From a checkpoint of a small mixture-of-experts model trained on Wikipedia: vocabulary 29640, 128 squared ReLU neurons an expert.
Below are experts of layer 10 (counted from 0) of a mixture-of-experts language model. Rows are named router (the router's row for the expert), up (a neuron's input weights, with its number), down (a neuron's output weights, with its number) and show model dimensions 0-255. Each number is 500 + 40 x the weight over its row's rms, rounded and kept within 0 to 999. Numbers have three digits each.
After each expert's rows: a language model's description of what the expert responds to; "comes before" lists some tokens at least twice as common just after its tokens as in all text. This comes from a sample of Wikipedia text that the model never trained on. Tokens count by the router's weight.

# expert 5
router:498480555461509514432536518572451599503544479583544548487536555501545530493527475514537445554518497489491483505445539485520479447479495494595505528510551458523518459450483485500465451540487524464546568475447509526455509516521492425531485513545522438453469507514466495476407520459484405541464484498509548531540480493522463497527484425460473472497506500512502510497432474470524412599551579503457520496509546430408431436585454507493432498496536458569480493454502474488540490402530484459497511526445512473468498533472586488434507440463457501568425430496436459515476482503503514470506483540553466495482505477499472527505555488536505551525505484534481555500458486407540471515418467481441481536535455517445519522503512570558499532575483492547465504506470433472563429525540477
up5:534534513502550590469565543498451528445509471515562424463580477485476457522446500473570501491440475483502522425478524549517487571503497578545491512515558487468555516501478491531436521517573436471469474473564512452548475469456509500541464518517527498503562483529528476424489510556535515507530457429489503513432482457582560514437449429574529487541505498499481499403519365529599511566493519537509498512464446511485487399464473484493538464503545472459484607527473533468534538509570525517510467485458483466472528499473474470550505499552551518510532524567540448452515485484544523513453497457572506487477553531471550518525540456514446486493595447444515512464547489491529533541521506511535510465469438481470507539558464528485425537509443513485446559479490563556473491547484506
down5:507565456488511470473492530563518577483406444507504454482547471592419474499452524474554551463485495477484421525588583531464449533530495500550576534504533478533543474480489477484525454507514439491457483519546604471504582480490457613522477527568483478482489442489507475484483535506513524602536473533489494504478484546488440482531515545518562464528509472504535490524515535558481538535537551503558472532516417545512529533450501443516514526500539481496497433531467439537483442477511516514447454479553438537470589463523495502478504474467484558495471503453529415480542542477548485520478501529569555526492585515461609496524560492489444471473516503527557507514507492503454542482603467479495409525511468464509512576556463515466501474552446473462463563554491529519537487461456518
What it handles: Commas, often fused with quotes or parentheses, ending a clause or name before and, which, but, or who, e.g. 1954, which.
comes before: " and", " ", " which", " but", " who", " with"

# expert 26
router:492489479557534503563437483464514469526525501452513513484484478479467465514520483496480491479492534487485547457430448567527558519412508508470569499540467490503490510509519550545551563454497414456402488537504499490454550458537493425442533500498535488559503547516534538501462427537555530497462494482572494544457482538514486503543537524534542518540590494533541450505516531537514616452559467519438510517518473517499549525441531441513493454492527509394489483502517478436436491533500539496531523549459528487432483505550515537496512513499472511519445494572557429481542467434448457545510536482451548429428546473521483456468478527468538521470445552414547531516446394480424585530571541479495517545525462514494430467495577479523576439514496524469546501579475537510542523487488497
up1:480542544495440561516475456439462482569550456438460433569562497477522497515431524485529488463520516459447501521512486569475526522457500574429555450500436521481522519567525528525487448486520471448473453515526460465453505434567490513439484453461446473502486515476536524513489504557434498473525501503491455539568499567504455503441544480498444581511492522513549468490469533562430555507525500373462503487450466445492443506477541439522473529466506451446495488519485538454417529516496411507468542433502561460458556500479479499516549520490474588538439510576522488484484515571433522491440457510536528500432526526528451465472513455457514481464528502416499480570534493549429551492525485505544472486491485500540563480440474507520515514533512531557541545519470519396473468551414499
down1:537536506488578457498542437478495521573549510518439497526442618466503437510484555480497463419501494507581495459509394430498595504539546493485503507519477448513472507513517530507437486451484449518505566453497470505443552534513451540453540494493521549486500434497456561552484561540545486508539452491474531535489486536498520482536518390505472451481472528460515578491502557458528457556452520518536442484508460569508465476596548477455471450457552474543516452392475499450506490548488500509471522542480504547530515484494514448459531500460573407471558531558477531492491547496512485497528462484453493435513484496500541472502519483526529515524542523428459502570550541485497502509423549540458554474477481481511495455480539508545474581498511521569430519477597487553505551561561481
What it handles: Short values in table cells and track lists, such as small numbers, Yes/No, Ret, QF, and the .S of U.S.
comes before: " |", ".", ";", " |\n", ":", "–"

# expert 15
router:578453470509464468428504500474507464470532516499504561507404553534441419561533517476515517507594470521431484505483534514474537581507506553528481523489522516470474539551485496592480541470499452489449455520563447479538421478524474474445551434538466557504503509453484549465482447511525437465479513509540504452489481504499478449487442565589509442560551519535529508544576503453508520500533506550482518510485479548489489467538520429454513582463528533489479468488482486458494537461533541541512550476512564510436507535497471553522443499494528524577549566528606467497542492477492504567526481434521471538523505447455462415490565458500497609455458445489528477492503501529449528508487537511535455463552425491466491465521555540540517553592555472558432530466473527475445492534463542
up3:541507500457467488455526521505555501461437467470466503557453463507522540565481537462481451462573509529532484522488501440483536483572515495520547544454505528458517501495519499490537501548444477534579496517512497508525499554459484525546538477455473524421479561561478459508518471481546527504547507500517445514525495482491500499520458554492535565512447521458551544535515435533541474619540445492516492473410485542547509458487499498479521543540534479460426490466491561466504525506456544530567368460511505526516466537550499534439492475533524513582416492503564501455582513509495481494534523482502502533546509518551464497449585485464439476508625465494519407558382544533507460440503479484454439450590512534467475505478440566476531530544538538520494549436508560504502526486425538
down3:476531468526394434490483487490508479542484585534468481513551477451645540502535422516532478525485530514585445467536482493517548475428532578479443494522489458516518439483534465478461468487502501465520529555557521477521442499482532459448523516541511533525470423525493512501499490488502495534511423532565519460559499456524544463523457563528475464471461527525532512461478517451484541537449569541512581473539520503403484483518511449516500480490502552569426528494532519542502476506514465577444434483459460575595522463464491509444543539482483425434493510566506512498504484546471465439513506502541483534522442511478467538602472533499478560500443470462568446486513543481499477591522475503520505475481557510487484459467420583526535470508539469503463525417538480519489551415527500
What it handles: Field names that begin infobox and list lines before a colon or "by", e.g. Location, Preceded, Born, Genus, Type, Subfamily.
comes before: ":", " |", "\n", " by", " of", " |\n"

# expert 4
router:545426504443486471461488488495529497518494530424542502459506518428533441424522525509595533498534509502516507525482550537493547490552542536452537512527384537502547490483501459472517458542423504618471525533486494555541489521491512513497512463552489466508485491482513520455520451454489508549556527572543496493432476529521546486530483630508555544534413542427524537507561480476527479504508536513481488474472464546510465476591446483465457487543539460525409453558485595502434465519521506488538516484596582449484513523490492488495463557508539468479512563496477494471537459494491592533543448539482503486516516508479555450502481528524547482491449476532473542526463553479597480484483489444545562511536510513513450587472456483568503553525535489476468527485504511489539436492381466
up1:472421469508512473524441477460617502476462503552506529435438417541528465543485518469598486513462504492522501526463490510498459482419456541488483492568465514468580549499449436488508499566567434574524516610479539496540553471454510533532439498508541497515514513497510503532400472420475412520508489495529520475472503496536544524509533524498481497458493536478524490489494569467460506486569408515549503521610481451481455518481395477454484489519459451507538522511521494458519493434479427530483537517538522496477470441480489507509524423466515468449422493569484537562557517480516527478495467506520479510557464547405476533533499464572483524474468592466490480484485490445516501450454426481418524455489482532519427517489537457481506554526485511461483508566560524475518493438477478
down1:526458577483467535499466550526504490488619547479561490528514486477525563502488560518513533486501527505481507589520551481497494514439574477542487512482433548571495496471490467499439505440527420513511513533463462434444523455505558534422465530526467516478453520506512493522553569551400523505477441438468406522516500526485568496494467530471429485520522502437513521466542565472527483497618511580440496504614476520455508469456492425493495545497529548501514505480514470537552490528566517489514545459548511472513490534492508457495525484570493524527504513451499475495555498530414589520507536427481465502452625543466514530453474519555482441533529522495475554440426487518464429514493460465463478530542489506489504502564530497504445517473509509561586555500483508520527525505574523
What it handles: Abstract or topic nouns after the, a or a possessive, often before of, such as film, release, support, series, development.
comes before: " of", ",", " in", ".", " and", " for"

# expert 38
router:523523492532422511499451508447552438510520426448500490604471454506472434458407431449463584489459542521533541466508468421494508496520491465496518455526488492427468518514552540524529487477498487565531474439465465543423568459554523465512530524554566483456555492510484432454535546540475508504562521509500529509499557513452451450526461476504561500526516473610579502456501489457522519496486487507490514502473503504479514554452536585551475492508561522564524506503459447461436494535546532479477559542441486514538467506466558503467508505413555568542446465507532579467544506415418509478493557483495504429454556495490470485443540523481535474499527506420503454476462509506547533534531505498517478505555567456474423510459477516469467515467430528511505443578516502538586533455476505
up3:501518541555527580468454500492489458461468452484460504541486546487494457548495451539552472528503440490544465554494495522473559483565525556464549470539529551448476522473550507519413528479489482539444475442444499476465518466513531439518437519468469392484493534525530527444572513459510597529483457521441481458576537547554537501545479513539513518532593532584512519540479500489561429521487533451491458512500558529535544456500496513574471486568473449469445481506436511503449433465529466458465453538559520491504505465513551546469444496440473501464479539525442495478411505387499457479420543540540517535501545481526492567511486514537501514513481539455458438438444535465450560517473485532547469484473506511467547501495559427529528456487557519589522506498541523557502440452441486
down3:519585512495482568374478473523501485508523456550504513475473504452432547480481534512473499461571419527487469529507509552532426552489469478513497467526463501516455544489512545497541515523550487453483481466527562476533522446563512500503478552480480475498446474518454468506523477458475542414499461491509486461451492509529460531519475444473575529555517483476565592498575595529532479485537499525522566470545454443469489548580510405538544487497485487542439487467600383546502450502546537500471469493531519506508518497502467517544524502463561495519533523564523521594562501509505566550528514432414553512496554469429483451489499521498498496438513476473523505444543457501524495491559467534445481582502546524496460501568531604547532506513511473432514542469446498497506461436463566
What it handles: Century prefixes of years (19, 20, 18), ordinal-number digits, and spelled-out numbers such as three, four, seven.
comes before: "–", "th", ",", ".", "0", "00"

# expert 18
router:482468477490490460482551606515502581459525573474451496492500492440520515428533451584576560499520511512475556473450494453501562503561485538454443514447432494517527487442504552493536479505487465486467483548510450555556519562585503444590537517536540511477486465480460582469484490516548532485447532557555509553439440418492457478517507469502603465513479495516513465429506572468451526570457541478450446485556470481443523490491502415436464540553520493502470419499548480550424524516454451471518519489418492493494470485529475482505509543501475448499508509572477474510453527477452447499467420484502511488509499514440468498540466504532569576497457501483492526502486504501516492467481517494512539577575558537465428520518486479563518588458480442488518529561484483457473500556438509
up0:454490505503515466501572459448487499471441438491474455483527473502484499475536547548519440519489519626574469530482495459509463571571541479501520538417523571490449519467551555580548434508445445492484535566482524529530522481430497499492583550541532527526487454394578489492514544540545507527449422563428522533520524475454497557435569579440466535569455481484514507553478471521441476575560450494523492521508525520485473513463493470532452565561453477533458451482432528498527526452512411494488534504470452526478519561511514499496512559450523547457548508528527405491482502524459518529482478451447461510463455503507504495513491413499487518464498559547418485550533519513527478501492512461448500434553502507497454464501489510499507509565488452499536487490474458483481432587461494
down0:528564534428509545464505470474544520484456573495488545485529559512483545513519460499543473534599513496498495467521552502431518513542514477508503465447509504457530482553463537472462511523490455450421489435494455552519488505488498426536513547503485474505531537554528484520476480507521517481535459452503546507508489554549549557441498445530476456540614511486473442452541533492553555543595481520491497493544508466508473482561513464568491554503453429468480432471556536520471383542555457515517507474499546571480547502441524531519465469468579434471507527482500435449470540493484511520491476432559565531466554482438538462483466537536502515475491447545484482527460569514649561572469458517507583499496502519471433448473545459485527530465545500461527554492480458498494481573443446
What it handles: Plural or suffix endings and title words in song, book and work names, such as -ones, -ettes, Love, You, Quartet.
comes before: ",", "\n", "\"", " (", " and", ";"

# expert 41
router:500492531439568447491570507505467555490543541479520548440468536451580469472508456556650504475568520494469523476477541531525536499554521507496545512532470509600517502447561468526509494499448461545429519540479495549495518581497486502484497495456477468463547440487497526467544514468513509525554513503549481496424424516504494493545565552501589482482526526443492502459518532489545522581510524498447473421472498513540508446552478485465518479534530447537428488539452530463465500514497440537495498449446545494531586563518383450610486531574488450514527470548485480475542438516462532516473524481464513514534495525439490485530429515551538478462416454567459533442441552576516524478503531454427522517544471461506500557456479503490452544524492525483512515481544486535483498560512539
up0:503520480492538484594541498489516581525520463543559509510422388566473495511463477500533495528538515494461438526494458492516560416530459558565541500583533568482480517461517544536573529494513482499529547514516537446518496529505496457538498476471419554568588470443501479429531503544528438555498477472451518535536472495512515462520494501494436510473566444458457481531589582515505456477516486584456513463523409611495490444466434559482511469472496478506454557495509495497477522493500529458464472468455515557518555472486490520610527525543470636497488454503526556480555482510471502548505478483532495548469484491467506462462426544445478501400496444501421479455562467486455460486499507491466494478525463474555496507447456480460504456551462511475458479528496491514468504512542487
down0:490444503515518479543518498515464476487511431575526563497533498485420482500460540569503486451490516503471556500470483493492518533553491526550479566532569551515503528492502580499558502538507495403510489618503533456485439507499555572485489502502500487516511454526502518469558496549591483518460540483445539495470537497422448444510522553517524487475485490548550440538488532484444518449465534518559547507517467457536521532488492478623628491517497538433450428515522507457533465493413521537522492433574479512551551443478481495527541498506479506524460560460497515497454471490494497487462429504587496569463520401569469602509487440449508490532503517523450480512484501544472453498440477533517484461525443503511520456484435452593495544475464501520476424568492572519495486474488458
What it handles: Content words ending a phrase before punctuation or a preposition: object pronouns, plural nouns and participles, e.g. him, people, developed.
comes before: ".", ",", " in", ".\n\n", " and", " to"

# expert 25
router:495526507477493476475458470451562498469527519440591478554482507553478498536517424494476499500511456546474398488491454423482503470505438452503502473483547507477504537459422550501541467412488573505528554430486477448514480445453480482462427483497467481525552563427485505502491435497573579476478547525562475436503483559498506471475518541435549579457516574512539522530558543589478424550530477546591513488499569583532450489466496473578530520531511541529504543519530483509600457516498558475507510526448437438471477468524502488492448498484526468485536468477441511430546548556527488528534513512522461470488479473460427512521467486522499490523441489571469455469464519471528498527575549469547547554438459490473585477463499500496481565504503481462542507462533439521538443543528484
up5:472543547500466463493503563630560431502512556529493504471483498498537494505503514499470544418582507509524495502578530431485418472509461576542509463506467525499525465555470469458535509504512502536551585525515502449513500521517451585559553414499454457427523586537503442443462476493495484508577405469485495454473506531436499478510486524524560480497539541469505550426532533542558487488471463438500487457546466493455491549512473532542441422490479531437453463446530487491514496521534538500437403449486501418467535558522478474560476522559481510489515440545500511510509449473537485547464479503525463500512424449521493535563506407412555513471535507521485482558515479537506542441492510540505472573402498522489521448450459481502541510516532529499520494521538561444469493521504460
down5:512547502467485538477433503429441488493455482446590526536442521457492451471464460437443491484499475555551478423508517549530465497455455462488516546499475497473463542470491453424562466530495558520555519553562513497518573486521503489504481552517499440530523550538532535495439494449503500521472462532482548453531536527487525501560500489478540474487501548536520469596518488533550502450479516452503580465451510542527532473483530493518509436488537535566488553508434447526507482559460491542489511521496479509476512481563511554483535555546602473545443443532574514519483555530392488471465501454502456458469447402550404420493450565561457481475468514487493466502462442405493474425560496487459602502512510433497538511510488490496452520482556519509500463507412528576505485469524469
What it handles: Bare space tokens just before a number, percentage or currency value in table cells, infobox fields and prose, e.g. in 1968.
comes before: "20", "19", "0", "1", "18", "2"